python train.py --n_experts=16 --d_expert=448 --normalize_top_k=false --routed_scale=1.0 --init_std_router=0.0398 --norm_eps=1e-06 --lr=0.00188 --steps=5628 --dataset="wikipedia_en"
Below are experts of layer 7 (counted from 0) of a mixture-of-experts language model. Rows are named router (the router's row for the expert), up (a neuron's input weights, with its number) and show model dimensions 0-255. Each number is 128 + 24 x the weight over its row's rms, rounded and kept within 0 to 255. Numbers have three digits each.
After each expert's rows: "gets" lists some tokens that make up at least twice as much of what it gets as of all text. This comes from a sample of Wikipedia text that the model never trained on. Tokens count by the router's weight.

# expert 6
router:151111123104135092133117118135111127137085164140106113104135094150121118135103092174151107106130110102118137116109151163147138166149103165106127152146121132141132109130105100166143143178088101146137120133132092074128116094138124148113100149140149132144151145109082122073144143103138112105122092097132146087142127151127132102116152122117113134132101130140153129137133099127172139147153139130115078115147123117107159125167105162096145174165129109137147138129156079096129096143147104120122114137164131117111137106145119126148129116117133096123108121084141159143109117087127154075136110102165125157174090121135083089110141092119122153090145114121135064074165170131145139151078122171123113183102145088137119101137141144155127152190106120134141160091142130118160155105151086
up6:115088116106128149123087125105154176090131127133118123142131128140143171132101113137139163117151149085175124125168104089145157111130138115151165123120118144145099154158159169104157107117105148132136160147148111125159120113110130082110110123134136115123144170130134174133152131108120138098105129052093123140127140101152110125166145137137104121163145119190116160125083115141123121165115129148114152135113142147091112123111129159092118081086147136093118135167127164121185106131132159173087127113125177122119150155117142138127149127117110100097162174122146115208149126137154131089131139140121143123128166127108122147093144134100127142120146134132148098136136110102099126167138112111129128132152102164114098155101199117127104154089166083087140129101154134136123124132093147
gets: " ", "1", " B", "|", "4", " c"

# expert 12
router:141109122108137127137140084167139112119103148106154147122146112146120118111135145113144150116094144119088190170146104132116122116067102108107158137151139124169146149100127151152144169090118079100099121134141125175102151110108125111117128130175130146159133131101168115125112113132163135099119170153151103111158127127120166100157125109167155130108159154124165159108112125087146104136122082152131109103147176112109154103111117114098079130109128112108169105135116158140155116166131122118080135117120123095155152112086095172135157104090122125119155114111118113135113110112122074113091143148127107109120124091126170128144096168091133150139174185140129144124116108135105139111106145151138114140094117131166096119127193127093150177150148164119124106097157132111157124128108099
up6:180164126138118095094098105108126118121077105138147110146099099098131128102087136120169124131141122153127145145117101090126154090087136143119135151127059169110111125090083107150164165127124127119110122112150136161139128101116155119139138143148105113113119170095123190137135123096068118174159104140152129090124117126131154160125108131111096143097139158092149109149130104132130113147096114112147117132088082091152115131089145127119177142092105115132110096097121143137134101122140107068120112121155108124112128099123128169116171151126094138139135146091108126117150142154116130118093128129124119114086155093164128114151138138152140068109153103184104108131158151128127122130127145113098121125109153153130116148186126162148144139135173111180147151127110127161126137080117102
gets: "0", "6", "8", "5", "7", "3"

# expert 2
router:137127145097138123132105090081147144091127083103138118112115107122137108143099103077115150126130143168145137104166117102088161109110146134121082130141159150108087153151140155152189174132143126123111143109132133122171136130112094137153163142107103106154154128114155110116140090157126082101164124087121104163107120105112111138095139152146112146122137143115157127142111137120144090142111132142096101131070126109121134108070148130108108121127118148108153109176128127122085113105171137125133171164151137145132130072172134119147117121125131127133113116098155165127120121138150119126140138177135069151080135127130143150122152116142151104111142131145129130146079116133151082136142120169092137107098126116132130084133131161179159157150114136144073149160104119101102125093115199
up6:141166118148100113119138099151161091091130148140116149102138098140113136151127143161155092137091151130130132083138127124135174113119127151132122166108098171136101145180093158082111112137098115175133152109141179116102125104090136140104136117097139141146140141137122125124134116121100151125116149144187142099106160141133127127126162137134124114121144117171144135072089111152180169107109176119109114139173115116119145154108105146137151133166156102127094090089133150079142129129156112134141113141148135164150149136060135137137152131105164120168135147130128132113162150109128144116090116119165152130127119126108128102152104134088170122187161119099133110138145085125085111094081119120130149157129130139118116145172105152117118108130179136130111107094071121119096144091148116
gets: " a", " first", " two", " one", " three", " He"

# expert 7
router:089132180124111153142119110121124090160112126132122120118121099150147172134114144153127145124118159139139097168069137117072161129119132130135188144153116141115112155090107179102105114162145113131107158149159117096083170129122106156128162096143127126090147146164153115131149134141112125124106128144117091096146110113106127133096144150169141117080175168114133148126132146195099147139098137140098127114109104100111130112127116086147166133165118106134113146152133112105137118105105107109124105102141085121171150144163127110133161167118156135136144115142143097171129076138169152082112150116125111129146126143130152155156163169090103142144105149093119108121102091142095156144150128069130141101153131127119155126140138128129119119126188100107118080146087138121129102155116110
up3:146117148125114119100142090114148133091095133111113184105103152165155143143095151142139103117153145110158150125178097099139129124123100150123161142121158124150121141153132133123131142092148104136150161125131137142148106107145112183123117140122097133101138151105170138129138139098094144108123127132123093114125163182113144133165121107135148103117107122158163089115083128103179094132119104118131103118121143105147145140083140110070134124139146118098117118108104125101163051105146088121118118113139174102095110108170111160130136138111156120130107128099152163111121103155079123100146163120140089092139174121148112105106107105122129081116184142122147134169136159119095096112107131112123121117166171163107077112164129114124129136173089164143091130112096144090142120119146129
gets: " of", " in", " to", " for", " from", " on"

# expert 14
router:156124109106142148133145150122138131139081148110159122147139127179115145087159143135145171102097136101103137134164095116136125125104146073100145114114133137148139117122117163152137189140151166147117053176120153143126155084116158084121122076122101120111114110152147136152119152144106106101152131130129098161084138104079134111128123129119137140127095127137070082149098151124104141133131103121109165148152095112116069109131128139127121135111144136152158131121147131124080112127122114153177139088122126115155105113168144113116112105149147110103144156112155142097109149127146162151146109101117124121168119087139122110085127124136128136163131087117125159096148154127151123113133120150108139088129142109113135190147152116091164122126110099132187140140139162105163094094078102
up32:107149138144132134150103135128122098144124146122156183119131169129157159115169100156167122181113163092114124108142101099159102135129124128154169157077145159128120089127152157088116097151113149151144141107126143151117142139175099144110145147130123120141114174158142105137128131170056154106134105147109110141159122111111115131153100146189070111130124113144124133108093120108087098152144126123106123144109080110123139118112156109107106185155124141114146082136130134122152132144145113129049114117133124119141121109105101168116154075122120072092139136072127088151122139114161105134122134135082136159107117110142084146141132135108148134117148112121144140172102158124115124104154160102130110113143177147139101172136147115126144097137131138110110119143135081115109164129121114
gets: "9", "0", "8", "ar", "an", "am"

# expert 1
router:138084143137107140088146138124136145127147132116124164122106131110092125159132125167134111141106134155171121125184125163103103165129129102133124114120109138106162091146157094127103142116124195064077119148125114159131109142121127102099122145121136115087131116124100156115131123147082129133101173113126103097122112101156151170112150141152145147169130137177117131124103124122123119090153107126173097132156109128124127215172138138111074087131175153131150122125093122112112123084100139166092100111124148159115137163115120097104129194146136113155144100097143140132128099140154131126176142149123123153144139158138160150144139116150107148128141159162135120108150093135113135078089128109157118133115155185154154123089130103121117093129128126096128118117136097152101149118151122
up3:110123136120109100121115108111095131100145120168135131084126093179107172108122166141143174134142149095149116139063143126147108158123122059072139112106150135125112170130112115058144128117112136138150150070127176129151117090164106134148143152129092148143117112131154108130094129082127126145176161150130141095150168121140151080118085176149126106150128146104133144132115086129115138129135165121116158159152144144135097143130137053137112135090093090125135137138107152139161146134127151122152104127133140138123124144097103139103102136106124082088149161112135123128125084106133107144123136127123159125101119136157126113135125134148164071094094141138129167149134099132135148179111097091162117149094116080097127148115110130124146117115155136108138151092123125142115135122126145
gets: ".\n\n", " |\n", "\n", "\n\n", " |", "==\n"

# expert 0
router:130154131165133094157126156151141102101151159136112071190102128148130171123170130126140066141139122116105130162136139116112120130110089134083134128161160095128160154157107103117170092163090138128168113107154132112137122147171111118119136094131107114159086107127157134106120094136098118159115148137108089127131131155162131118132106153108110079151134083112125142078119124086099115116157117126131101172110120128123136125142137084151132152131179119149088119115148135154119133120081124137154128113174115113111089154132108122154120146125113134123140135083067092135131126137132130134123124122106159140115124129131155155169129117142153118101147148108092115120140115095077181176129164133121128141126080131097130178100098149079118114135142125130100160124133164080173149129113131
up3:136132132153101149146113093117123131126148149130138152129140138107098117162127103119152130156138099128123108115152105108082114124162097121142122139129109109097104168098151096114151149110137132132119186120115088149113126165104140124118172140139139102102175129155133124128114177122132142118154152136140125118102139158101114128146077114115119133086188107134153081103170146116109144085110110125172189148087116079120115126147095143143077100139142146121167124166152122118101136124132110175135143139087137162129129101134167114105133133167166132188115101120125113126117136120086111136131177166139120114152086095169179116139109114159125143113110143105123142137129147116148165112109113118154121109127172141145163150137147151090111064080115131140088132178120122141103078124135147
gets: " (", " \"", "==", "S", " un", " p"

# expert 15
router:122162123104124112114182162149134162108111130179121106124132122147130145142092112061103140086107144140108090121131103128176125135161150103130132130153154110134107097139144086059125129111117134087114140145092104100121139109141099107130123159103133141114093137115093137109120162127154117158154099134114153177104107120124120144137130112098139150139095097128111072149103131155096151126160182113151128085139179174164141119146110102120147144125152140113137101086086105169145137157147134132106106120123099115128129125154147105111110123126126145101099130108093140125126138120107066157131152120148170140144103100148137131146094093144117141125125114102099153182115080084147134135113163123108112120088134106129111105168123137169161103129188126110135091104128154126138114080107136
up33:150145149177096114103117139136146125145149166164157146181135145162133129103117095135131138134106109165132143154160111139130104127171146117145101148158102101119078185122132116160153187184125124121111122120121130140092123150123119179106108090124141110144159135135132133113140135137105154144127099120165114144096124186134119144149148148069132117119143193158159099116146125179132149133144152111113115105141125104138122106129128048119141152065147081154159137131149145106128114127102124137140094133147143145137138129170115097097127124122150152142149119144122128149151095126150123152119100131164122126119087124179141116106163178157122107141114116173125111144121111106126131122148129135150119164147133168139118118168100109147126167188176103155070114128128137118105128127126096
gets: "'s", " his", "1", "9", " her", "B"

# expert 4
router:070067127186115125134131149117139111154104109128156124134153168108160105138125103156151171137101140170127142149161139135139113126152129132144145124102114104131082163098103136126091130100114126153127118121124115074139120127156145082180163129124126116127127155134106066134110162109144127098145107139121153131162128136166119104192127117108101120122149141173163120111135159090101097119109128124107115128119147139133094099105133149139128099089108107119150136103137090126152170114173130097137119085113109122096115126149124108103150171118117166124098112134161143127164144102112126151181103144133102141097176101119081125088102153138133144130111155104132084170140128098107127107129130129118074113098155130106135129145121081121077098092129070134125142136116126147120111128167096
up6:141111099181158156104123167143148099136121127159141160121126081136154108112086128125129136087102164117103111106140153117097130104113116150158141142143168125106094129157113117084128091096091149108134114147109120153156135114126122138144121142134152146148154154142145118109119150063178158126154116078154137124140074120137123124097124101140162150149140146141127146160138121094133121141149110144176131122132124147107099175137105114157142166114111099101150140148103150097104097112158091127130108109139131106120135121124116091126125162166111099130142098140155150179102142129107127157059138100135110129110117162114104153133136131172169164099141114093114095140159099120094146135173123151114106066095163177139109081111141138122123080142097111111096153158115118138129125118138170
gets: " |", ",", "|", ":", " and", "-"

# expert 11
router:113144128130145088119131134117158143150153095104132137134131120094141168106163108165129122166101182107138122146084142131164162114134192126135118124127130115154064112118108144092127133107146118196129152084135157145133107137131114150121126138133148113150102107103129126099108142058147159125134130123117102142151137114131137121142121128153131158129190102136135124159132085147160146151099180090113133137167102131142121129119157099110127132134105094139092125139116141133115102136148150122137145148208157131096124152065091156140176117081133119141132104124152111116144165157121148150132111159114145095088085132102088141124140148130117133135085121115076149147106099123094107122117129133122148085131091127143124138151122113087131136175140139113101095163113105101113179122152157
up13:137123131131115137112110134123148129128131139140110130149135124131122138105111083118132135146157109107158118128116137145087153138131190085096112153140088079114157068119176074144106174096136108160135106119130148082139122122124124134093121146114087095064157123091133143146123123121133114147090119163135105099130108118095116117113119099088128094114154140172125129166132143159182101108115138124147116114123116100149124117110102157158166104143138109183164155154155089144137118125138099125127149106103115092163111110126167046151136104118123097147104139162120139153117156101140060125144147112117132131084101094113110117116162110135203133136112146118110111108126105131131152158136139114151138121123131129112163128101165144119140126138146094193128106131105160136119100156129145
gets: ",", " was", " that", " is", " and", " as"

# expert 13
router:141110105143140149151122150118145100104104072113162129140172159155149113154162139104119102164139144103118119096125125116094110108105096095181076078133095110119142150131131120181128106106133118113168114101128167114121159116161131160156151133109147135083141158118110155142146128127127125125158134128115142084119137115141088171111109095132144150105142146080111124100171172115152088156118122145123149115118136136154096128108116156128118095080108108110137137144170164121117146142108162113153177128086119168143134059113157109119099078143135084160085125150147125135128158145118085117084145103123100141183122124136149089162088125094108110142135146174136132141128135138121103127099151120112100084094128146137133114106156101159146134122156122133136128143140113137135161112088111
up6:124133170139114131129118135147126143073133136135144164075110132124121126125139088127121111131160133153146133163161123161121108178166127097105117150141156162120102127131156127121143103134117073169171142132161149113123113108161096140085107124103105111126155127132123152095134119098118143088095125091126151109171119140144095117159114134123184118128118124121137151154078110122160089121129149144160110107151139124118137131124139080138088120174112130164139149143126078087111122170107111158169122130117143143103118145145087136112120119134167162118158099122158108131105137136141151105109154107144131095157113146149153155086181106123094149043167122145167152164125145125127142141160152143162100132111148099143173115168106095095132144130181123104158115133134124132159134115171123
gets: " the", " New", " The", " United", " South", " St"

# expert 9
router:137143119160113145096095151154119132130095141163129107146098146140103090119139121101100080163167130167128137161169150110133109173111079144125123103070120148112101100111116167128105118127088121130154105135111111107109116155113172131114136101141145141133117151110116150135107105142123109133149071116131168165171089150178134126105141126115187147100113165128117121135158119127124179136107110114178113096141152140071101129076150176169171121142169130123161116093142115106124133115116157111125084116138103114085103096152089124124128094162091180117105118116126163117137109169078125122135119111155112149143131119117140137135129091119121120121139143140146128132126161173103154133151144136120105146148127124141150088139137130143114086140120156135144154139177114144144124178160154
up13:150130117124092121150118134113131121149117162062133063072139084107087100098149165177145131102111092148154080185139138123111099125144112147124127152111117112143135066185135104125114138138113129120116154132113110127107121107131121150141124164132133103101151181105117097175082155138128180120113135146112120130075082159126124128140160122116140126175118092135170118113138163126093139135089128091121119146101103146121138110123131129143130155129157130165086126106121091141151123094081084134134133123122180137154137106140118124107105119117132128116085104098129125112086115123091103116178138104117162131145150138155137101144100132125160083100110076124116129125091121102124147137141129159099145130120138147143170162135161129130100139135118134138123111119104136095104187114141134
gets: " a", " |", "–", " W", " L", " T"